Experts of a small language model: a variant of Muon for the experts.
Below are experts of layer 3 (counted from 0) of a mixture-of-experts language model. Rows are named router (the router's row for the expert) and show model dimensions 40-79. Each number is 200 + 20 x the weight over its row's rms, rounded and kept within 0 to 999.
Before each expert's rows: a language model's description of what the expert responds to; "mostly gets" lists some tokens that are sent to it at least half of the time. This comes from a sample of Wikipedia text that the model never trained on.

# expert 15
It responds to: Latinate word endings. Final word pieces of names, taxa and foreign words, such as ia, us, os, idae, atus, common in species lists and Latin or Romance names.
mostly gets: "ia", "idae", "ble", "bles", "com", "ios"
router,192,193,215,185,186,208,219,202,201,181,174,190,231,185,231,203,191,225,176,185,216,235,216,197,176,173,194,199,222,200,203,181,211,205,200,205,215,194,257,187

# expert 12
It responds to: Mid-word non-English pieces. Word-internal fragments of German, Thai, Scandinavian and other non-English names, e.g. ä in Unabhängig, ö, ang, ung, and Thai byte pieces.
mostly gets: "ang", "ö", "^{", "ung", "rit", "ä"
router,199,202,224,170,211,202,201,215,204,175,245,146,204,205,216,227,192,215,155,192,203,158,226,201,246,206,207,185,203,209,201,207,204,163,211,222,208,196,201,180

# expert 28
It responds to: Early word pieces. Single letters and short pieces at the start or middle of a word, such as v in Relevantes, r in Tetrarchy, sp, sc, rel.
mostly gets: "v", "r", " h", " sp", " sc", "sp"
router,212,180,198,208,219,193,174,218,201,175,195,218,216,203,187,215,134,180,222,207,199,204,183,187,199,260,207,190,177,196,225,192,200,163,213,218,216,222,187,202

# expert 33
It responds to: Relational prepositions. Prepositions right after a noun or verb, mostly of, for, by, with, from, between, as in death of, died from, held by.
mostly gets: " from", " for", " against", " of", " between", " with"
router,193,202,250,231,196,204,214,180,225,203,196,182,225,184,215,177,205,206,174,202,191,206,209,218,207,181,164,186,191,212,172,195,196,158,214,199,193,198,175,246

# expert 54
It responds to: Mid-word syllable pieces. Mid-word syllable pieces like ag, at, om, ro, h in names and words, e.g. Udayagiri, Anatomie, extravagant, plus the pronoun he.
mostly gets: "ag", "at", "om", "ro", "ap", "ost"
router,221,201,210,150,194,184,187,220,192,201,228,200,188,225,241,210,215,214,197,231,173,217,199,210,198,224,196,234,181,165,198,191,207,217,160,181,216,190,197,230

# expert 34
It responds to: Definite article. Articles and determiners, mostly the and The, also a, This, Its, often opening a sentence after a heading.
mostly gets: "The", "-p", "-f", " This", " The", "This"
router,182,197,195,206,211,191,226,213,176,203,230,227,172,189,219,201,208,196,223,208,197,197,184,175,173,195,200,224,219,221,195,223,217,246,215,223,178,223,208,208

# expert 3
It responds to: Culture and ordinal nouns. Nouns after articles or possessives in film, arts and biography text, such as film, death, song, role, plus ordinal suffixes th, nd, rd.
mostly gets: " film", "th", " death", " Film", "é", " song"
router,210,201,187,192,191,206,215,218,236,213,225,182,185,217,186,163,209,168,210,196,213,233,185,209,200,223,219,196,198,238,196,185,172,218,231,242,212,202,231,203

# expert 4
It responds to: Mid-word name fragments. Word pieces inside proper names and longer words, such as le in Inglewood, arm in Sharma, ill in guillotine, adverb ending ly.
mostly gets: "arm", "art", "ly", "le", "ually", "av"
router,194,198,202,211,180,212,227,198,201,209,176,242,187,147,188,192,234,202,195,191,223,177,215,203,192,176,214,179,206,226,159,196,190,237,178,193,229,198,190,192

# expert 24
It responds to: Row-ending pipes, word starts. Pipes that close a table row before the next row or ---| divider, plus initial pieces of English words like ex, pl, dep, comp.
mostly gets: " |\n", "oc", " ex", " rec", " pl", " acc"
router,212,207,193,234,203,203,204,199,198,231,168,168,204,171,174,164,222,209,157,188,208,233,209,187,206,180,226,203,207,189,188,200,206,200,260,180,200,222,217,186

# expert 40
It responds to: or and ch pieces. Word pieces or, ors, ch, che, ure inside names and words, such as Splendor, Oglethorpe, Pryor, Butch, plus Award and Act.
mostly gets: "or", "che", " Award", "ors", " Bor", " Act"
router,233,203,197,222,228,213,187,180,183,169,206,160,169,271,188,187,237,208,183,220,195,191,178,219,191,222,190,177,203,199,201,208,183,189,181,218,211,211,207,214

# expert 8
It responds to: Capitalized word starts in tables. Space tokens before numbers and capitalized word-initial pieces in pipe-delimited tables and lists, e.g. Sp(encer), Br, Cl, Ch; also 'ect' in Insecta and dialect.
mostly gets: "ect", " Br", " Sp", " Bl", " Sc", " Cl"
router,183,231,164,204,216,207,195,191,191,202,211,194,184,222,205,179,240,184,199,197,191,184,188,195,184,238,194,214,199,203,207,185,161,205,199,216,207,160,165,168

# expert 42
It responds to: Year-number prefixes. First three digits of years split by the tokenizer, like 201, 199, 200, plus other numeric chunks in coordinates and measurements.
mostly gets: "201", "199", "202", "197", "198", "200"
router,233,192,163,197,203,197,191,189,206,241,196,187,221,219,206,196,162,176,187,182,209,214,225,231,210,210,197,208,211,196,211,210,204,168,210,199,194,217,173,221

# expert 37
It responds to: Number punctuation and units. Opening quotes before titles or nicknames, plus punctuation and units around numbers in tables: dashes in score ranges, decimal points, commas, %, °, km, ft.
mostly gets: " \"", " km", " '", " ft", " mm", " kg"
router,168,208,153,226,154,182,204,215,155,166,187,192,218,199,209,215,206,218,218,195,205,234,207,190,200,186,205,223,219,236,204,219,186,192,227,173,167,166,200,200

# expert 21
It responds to: Coordinating conjunctions. Conjunctions and list commas joining words or clauses mid-sentence, such as and, or, but, &, though, yet, as in corrupt and violent.
mostly gets: " and", " but", " &", " or", ",", " although"
router,193,244,231,196,200,190,211,238,173,193,212,217,203,193,194,170,197,222,166,206,167,163,188,194,238,169,232,189,195,173,218,164,194,232,210,173,224,196,216,213

# expert 25
It responds to: Clause and list connectors. Semicolons separating list items in stat lines and infoboxes, plus linking words starting a clause or list: including, called, also, with, as, said.
mostly gets: ";", ");", " —;", " including", " called", " include"
router,192,208,215,166,185,198,229,192,252,213,223,213,179,228,202,183,197,214,198,208,199,177,185,224,184,180,214,187,246,161,215,204,173,205,169,192,221,187,195,236

# expert 46
It responds to: Short-vowel word stems. Word-stem pieces ending in a consonant before a suffix, such as ep in Misstep, up in support, aw in Raw, amp, erv.
mostly gets: "ep", " Hill", "amp", "erv", " Paul", " port"
router,202,222,187,179,142,200,232,188,165,197,183,197,194,175,208,235,174,194,186,191,185,198,211,192,248,202,236,220,189,207,181,217,203,215,202,208,202,196,198,193

# expert 9
It responds to: Commas after phrases. Commas closing a phrase, date, year or parenthesis, often after digits, such as 1956), or February 2019, also ", and ).
mostly gets: "),", "\",", ",\"", " ,", ",", "},"
router,256,202,187,178,189,199,194,208,191,170,184,191,233,204,216,187,201,248,222,216,224,173,195,199,185,189,174,198,203,189,209,224,201,229,192,201,199,190,146,238

# expert 7
It responds to: Capitalized word-start pieces. First pieces of words, mostly capital letters such as S, R, F, Ch, plus mid-name pieces like Le-ic-ester, often after table pipes or coordinates.
mostly gets: " S", " f", " R", "l", " F", " Mus"
router,209,221,194,218,205,186,202,179,203,207,204,202,189,196,155,247,183,215,238,211,182,197,198,210,167,190,172,211,231,204,186,205,271,226,228,214,189,191,206,189

# expert 32
It responds to: Mid-word fragments and he. Short word-internal pieces inside longer words, e.g. diss-ip-ating, dec-is-ively, mob-il-izing, ill-um-inating, plus the pronoun he.
mostly gets: " he", "ip", " comp", " dec", "il", " we"
router,210,211,175,238,237,216,191,178,233,208,219,237,186,211,178,201,204,218,224,220,203,209,201,178,181,148,222,229,204,182,193,198,184,227,216,179,169,214,217,204

# expert 29
It responds to: Line breaks and list dashes. Line-break tokens ending list items and the hyphen, bullet or pipe that opens the next list or table row.
mostly gets: ")\n", ".\n", "\n", ";\n", "\"\n", ").\n"
router,192,249,221,207,209,162,235,152,204,258,219,213,179,219,200,216,182,190,211,234,216,189,203,189,213,206,196,228,228,190,199,207,199,167,195,208,208,231,213,217

# expert 41
It responds to: Surname and place endings. Final pieces of surnames and place names such as -ton, -ley, -burg, -ford, -son, as in Atherton, Goodsell, Xavier.
mostly gets: "ton", "burg", "dale", "bury", "ively", "stein"
router,214,197,180,207,180,207,188,176,196,210,157,211,188,199,187,214,205,192,224,214,171,198,200,223,213,166,184,212,214,177,213,217,186,164,186,215,212,200,193,190

# expert 61
It responds to: Word-ending suffixes, common nouns. Final pieces completing words, like -ise in exercise, -ide, -ation, -ity, -ized, plus common nouns such as water, development, service, power.
mostly gets: " water", " development", " construction", "ized", " services", " power"
router,200,202,212,208,200,186,167,203,228,176,193,176,183,188,212,186,176,196,246,145,178,209,162,204,165,211,162,185,189,226,220,191,211,204,172,183,222,157,194,186

# expert 63
It responds to: Sports stats and numbers. Words and year prefixes in sports records and statistics tables, such as run in earned run average, Win, Loss, Votes, 201, 202.
mostly gets: "inc", " Votes", " run", "Career", " Loss", " winning"
router,214,229,193,205,217,194,194,221,200,196,196,186,192,188,229,211,182,186,199,200,202,215,163,184,177,170,197,192,200,237,223,168,217,194,206,182,162,200,188,217

# expert 38
It responds to: Single letters inside rare words. Single consonant letters and short pieces splitting unusual words, names, species and URLs, e.g. Throw-b-acks, fire-b-ases, c-ran-es, ne-g-ative.
mostly gets: "b", "ric", " g", "row", "ec", "et"
router,183,175,205,181,216,223,185,165,190,214,202,193,220,162,194,178,221,199,180,217,236,224,194,188,200,230,190,198,189,193,212,200,178,236,213,195,203,212,200,183

# expert 16
It responds to: Place names. Place names in addresses, lists and tables, often the second part after a comma or New, such as Missouri, York, States, California.
mostly gets: " York", " States", " California", " Japan", " London", " France"
router,171,206,209,208,193,185,186,218,216,235,200,191,210,180,224,184,191,227,215,222,230,200,207,267,220,206,185,209,195,240,243,185,199,207,191,225,213,202,195,201

# expert 36
It responds to: Month names in dates. Month names in dates, especially birth dates in biography openings and table dates, e.g. (6 January 1952, September 1.
mostly gets: " March", " May", " August", " June", " July", " November"
router,217,189,242,183,179,197,218,211,197,219,211,179,151,191,178,205,202,184,223,177,267,202,180,199,198,221,246,178,170,194,207,239,189,165,174,203,180,215,170,203

# expert 20
It responds to: Past participles, time prepositions, list numbers. Passive past participles and temporal prepositions after was or is, e.g. built, held, taken over, until, after; also digits in numbered lists and dates.
mostly gets: " under", " died", " announced", " built", " developed", " held"
router,187,193,211,202,201,219,231,185,221,180,199,213,206,179,193,229,186,226,205,203,211,195,172,185,221,193,193,222,219,175,215,193,203,196,171,216,210,205,209,197

# expert 31
It responds to: Prepositions and the. The word the after prepositions, and place or time prepositions in, on, at, during, throughout, within, as in "in the Eastern Region".
mostly gets: " during", " throughout", " at", " in", " on", " within"
router,222,224,193,204,180,225,219,211,195,192,201,194,233,191,158,188,204,193,212,184,200,188,197,189,171,168,201,179,232,203,146,196,188,194,187,151,186,222,220,204

# expert 47
It responds to: Capitalized word starts. Opening capitalized pieces of names and terms after the or of, such as St, Re in Reichswehr, Kn, War, Dr.
mostly gets: " St", " Re", " War", " Kn", " Ad", "eb"
router,216,163,201,188,161,202,199,178,216,216,243,229,196,233,175,183,219,185,203,196,198,217,209,164,215,211,193,205,210,231,196,182,206,204,218,174,216,171,219,178

# expert 35
It responds to: Word-start prefixes. Opening pieces of words right after the, a or and, such as con, en, Pro, An, sim in simply, do in dozen.
mostly gets: " con", " en", " Pro", " o", " Con", " An"
router,201,173,205,170,190,252,212,210,195,167,229,187,217,222,208,192,191,171,220,192,212,157,214,205,191,256,220,210,204,215,179,193,178,198,242,204,209,195,199,197

# expert 58
It responds to: Numbers in tables. Digits and small numbers in sports tables, scores and standings, often between pipes or dashes, such as 1, 4, 22–30.
mostly gets: " Pts", "10", "14", "12", "13", "11"
router,214,210,208,204,208,180,191,184,245,230,216,207,214,225,204,216,182,218,195,182,210,234,215,208,204,216,180,203,194,211,205,246,212,172,203,222,152,182,196,190

# expert 44
It responds to: Word-start pieces of technical words. Opening or middle pieces of uncommon technical words, often followed by ing or er, e.g. chem-in-formatics, st-yl-ing, var-iants, sh, fl, cl, def.
mostly gets: " sh", " fl", "cl", " cl", " def", " sk"
router,219,216,178,162,208,212,210,205,175,184,177,241,177,219,190,202,184,171,197,186,165,216,172,224,200,217,228,160,204,199,194,211,179,195,227,178,194,217,225,200

# expert 39
It responds to: Infobox field separators. Colons after field labels in infoboxes and lists, such as Opening:, Place of birth:, Location, Coordinates, plus slashes and time digits in tables.
mostly gets: " Location", " Coordinates", "″W", " Length", " Website", ":"
router,200,219,198,188,195,202,194,237,168,201,168,196,186,196,215,169,200,197,207,210,216,188,225,217,202,225,224,223,210,192,168,184,206,193,190,199,195,211,153,243

# expert 56
It responds to: Opening brackets and dashes. Opening parentheses before abbreviations, countries, dates or conversions, plus en dashes in year ranges, slashes, ampersands and bracket initials in lists.
mostly gets: " (", " =\n\n", "(", " [", "/", " (\""
router,203,223,214,226,199,172,221,161,179,207,190,223,241,190,230,209,222,198,196,239,228,188,244,219,197,177,196,217,192,176,167,202,212,202,230,215,218,199,223,216

# expert 43
It responds to: Line breaks and section ends. Paragraph breaks and line endings before headings or list items, especially after infobox lines, coordinates (°N, °W), and table rows before ==Charts==.
mostly gets: "\n\n", "it", " |\n\n", ")\n\n", "°W", "°N"
router,164,180,174,227,197,186,175,176,173,190,217,211,183,196,189,165,216,238,172,198,201,217,195,176,222,228,168,180,191,227,193,203,224,196,166,205,180,214,180,198

# expert 2
It responds to: Nationality and country names. Nationality adjectives and country names and their pieces, often after the or a, e.g. American, German, Pruss, Albanian, Soviet, England.
mostly gets: " American", " German", " British", " English", " French", " European"
router,185,178,158,215,185,225,205,193,239,228,154,216,169,186,198,193,205,177,183,178,186,181,196,211,217,158,208,192,184,247,203,177,207,200,232,217,184,232,201,223

# expert 11
It responds to: Possessive and word endings. Possessive 's and common English word endings such as -ight, -iver, -ery, -ack, plus spaced en dashes in name lists.
mostly gets: "ight", "'s", "iver", "ery", "enger", "ack"
router,154,179,205,169,176,163,189,162,187,181,154,160,212,200,216,216,180,171,227,214,204,157,215,198,198,200,195,189,165,208,211,202,165,189,161,204,190,182,191,203

# expert 52
It responds to: Given names. First names and their endings in credits, casts and results tables, such as John, David, Tommy, Percy, Eddie, Dave.
mostly gets: " John", " David", " James", " William", " Thomas", " Tom"
router,191,176,208,196,197,171,141,235,212,216,233,185,187,202,208,198,164,184,171,194,178,190,199,225,154,199,222,180,207,169,190,194,199,225,199,228,190,166,209,209

# expert 59
It responds to: Verb endings and to. Infinitive to and verb endings like -ed and -ing, as in conveyed, start to raise, retiring, killing.
mostly gets: "ed", " to", " helped", "enced", "elled", " create"
router,164,233,170,179,206,198,236,204,212,205,202,184,213,212,235,225,196,181,188,198,233,216,203,215,203,197,202,207,190,187,202,205,205,182,175,191,205,199,185,187

# expert 27
It responds to: Category head nouns. Nouns naming the kind of thing after the, such as album, single, species, company, station, band, plus closing parentheses and quotes, mainly in music articles.
mostly gets: " album", " species", " group", " company", " version", " band"
router,195,225,169,186,183,211,195,224,231,147,187,201,217,181,192,219,191,226,210,199,210,197,210,196,215,194,195,195,187,204,191,195,206,159,203,205,182,155,220,188

# expert 17
It responds to: Lowercase word-initial letters. First one or two letters of a lowercase word split off at its start, such as b in bathing, f in filtration, qu in quite.
mostly gets: " b", " w", " f", " p", " v", " n"
router,185,193,187,221,219,233,189,191,191,189,182,228,203,213,201,223,204,185,200,199,214,205,199,184,203,185,190,167,205,161,185,223,185,226,190,183,176,164,208,186

# expert 55
It responds to: Periods and decimal points. Sentence-ending periods, abbreviation dots (Abh., S. fatalis, No.), dots in web addresses, and decimal points or digits in numbers like 148.71.
mostly gets: ").", ".", ".\"", "\".", "...", ".C"
router,194,190,213,204,192,214,205,189,162,191,193,204,170,216,219,200,187,215,167,220,239,255,227,228,196,205,199,177,168,177,179,238,193,214,174,190,206,195,189,211

# expert 51
It responds to: Institution and office nouns. Nouns inside names of institutions, parties and posts, such as University, Party, School, League, Conference, government, Press Secretary, in biography and education text.
mostly gets: " University", " Party", " School", " League", " government", " school"
router,218,176,225,179,187,205,191,187,210,220,206,177,200,198,213,176,227,223,208,200,177,184,190,186,198,190,196,189,182,241,189,198,232,232,221,186,196,168,187,225

# expert 18
It responds to: Copula and article function words. Linking verbs and articles in prose descriptions, such as was, is, has been, became a, served as, an.
mostly gets: " is", " was", " has", " became", " been", " would"
router,198,207,183,199,192,221,203,180,249,208,209,227,198,166,176,213,215,211,204,181,198,196,191,195,200,204,210,245,218,169,237,233,223,188,180,218,230,173,193,208

# expert 49
It responds to: Capital initial letters. Single capital letters starting a word, mostly a name or title split into pieces, such as M-ouse, L-onesome Dove, T-aka, often in tables.
mostly gets: " M", " H", " B", " P", " N", " K"
router,217,230,230,213,218,166,187,188,202,199,213,207,210,201,194,201,208,192,188,216,192,165,218,188,226,215,184,173,189,185,184,186,220,218,212,225,175,167,209,189

# expert 50
It responds to: Numbers and quantifiers. Number words, quantifiers and degree words before nouns or than, e.g. two, three, first, only, almost, all, more, superlative -est.
mostly gets: " one", " two", " first", " all", " more", " three"
router,205,237,180,176,216,235,185,218,217,222,226,197,202,225,188,231,217,216,230,190,193,230,206,214,173,235,192,206,255,200,231,218,226,193,190,171,199,213,226,214

# expert 45
It responds to: Foreign name fragments. Short mid-word pieces inside non-English proper names, Slavic, Spanish, Japanese or Turkish, such as j, z, k, an, ez, as in Hernández, Šiljevica.
mostly gets: "j", "ig", " de", "k", "z", "an"
router,174,189,197,200,185,191,231,215,188,179,214,182,219,219,161,198,239,184,208,192,161,238,201,208,236,201,194,176,180,215,201,206,234,209,211,242,208,224,238,223

# expert 6
It responds to: Row-start pipes and symbols. Pipes opening a new table row after a line break or heading, plus cell-initial symbols and words like −, $, £, Total, Registered.
mostly gets: "|", " $", " −", " *", "*", " ="
router,193,216,222,213,244,188,159,195,185,201,203,237,163,202,164,213,214,225,169,194,212,205,200,216,221,201,203,207,237,192,221,167,202,168,193,194,178,214,206,216

# expert 19
It responds to: Possessives and adjective suffixes. Possessive pronouns his, their, her, its and adjective endings like -ical, -ional, -ular, plus National, International, public, often before life, career.
mostly gets: " his", " their", "ical", " National", " its", " her"
router,198,185,240,169,170,227,169,154,214,248,227,195,187,194,232,188,227,188,171,165,199,190,181,209,208,194,206,200,217,218,224,182,191,216,160,199,196,233,210,212

# expert 23
It responds to: Capital-letter abbreviations. Uppercase acronym pieces and codes such as USA, FC, ENG, SPI, plus digits in coordinates, route numbers and gene names.
mostly gets: " USA", "TA", " FC", "OR", "ED", "SA"
router,206,169,205,164,196,155,194,185,227,186,182,184,192,191,239,243,207,199,236,182,225,216,225,203,182,220,197,196,198,175,200,197,186,226,195,192,180,189,186,156

# expert 5
It responds to: Vowel-final name pieces. Word-final pieces ending in a vowel, mostly -a, inside foreign names and places, such as Tímea, Barałam, Michoacán, Osøyro.
mostly gets: "a", " Angeles", "ais", "iot", "ala", "wich"
router,209,193,208,217,188,216,210,229,187,204,188,186,187,187,168,211,154,220,213,232,194,231,161,217,223,248,208,216,224,199,220,214,188,155,174,184,208,193,196,195

# expert 14
It responds to: Verbs, particles, object pronouns. Verbs, modals, particles and object pronouns in running prose, e.g. can, will, move, sent back, return, him, it, take off.
mostly gets: " can", " end", " ext", " will", " could", " exp"
router,192,214,183,198,211,219,177,218,193,162,191,189,217,222,189,245,194,205,196,198,204,202,196,180,204,212,204,180,224,183,223,205,212,198,224,216,199,205,200,186

# expert 1
It responds to: Mid-word consonant fragments. Short word-piece fragments inside names and words, like al, er, ol, p, pl, fer, as in Rud-ol-ph, Hypers-p-ace, Stri-p.
mostly gets: "m", "p", "ol", "al", "f", "er"
router,218,196,246,221,177,182,199,201,181,185,186,201,218,177,200,199,252,203,227,195,213,205,214,193,155,192,184,184,199,199,210,172,208,194,209,176,209,215,221,208

# expert 30
It responds to: Name vowel pieces, hyphens. Short word-internal pieces like i, u, em, ull, ur inside surnames and foreign words, plus hyphens in codes like T-7th or CAS numbers.
mostly gets: "u", "em", "ri", "im", "ull", "i"
router,208,186,198,201,219,160,198,225,209,208,195,184,191,171,223,198,183,194,198,196,192,196,211,181,208,191,198,254,186,188,173,185,198,181,181,203,208,209,188,213

# expert 62
It responds to: Sentence ends and headings. Sentence-final periods, often before paragraph breaks, opening == or === of section headings, and spaces before years in dates.
mostly gets: "===", "==", "====", ".\n\n", "\".\n\n", ".\"\n\n"
router,209,181,182,204,222,179,200,187,166,217,224,196,190,196,198,195,165,194,205,176,197,221,224,201,205,221,158,194,188,213,178,212,161,199,190,174,183,185,215,219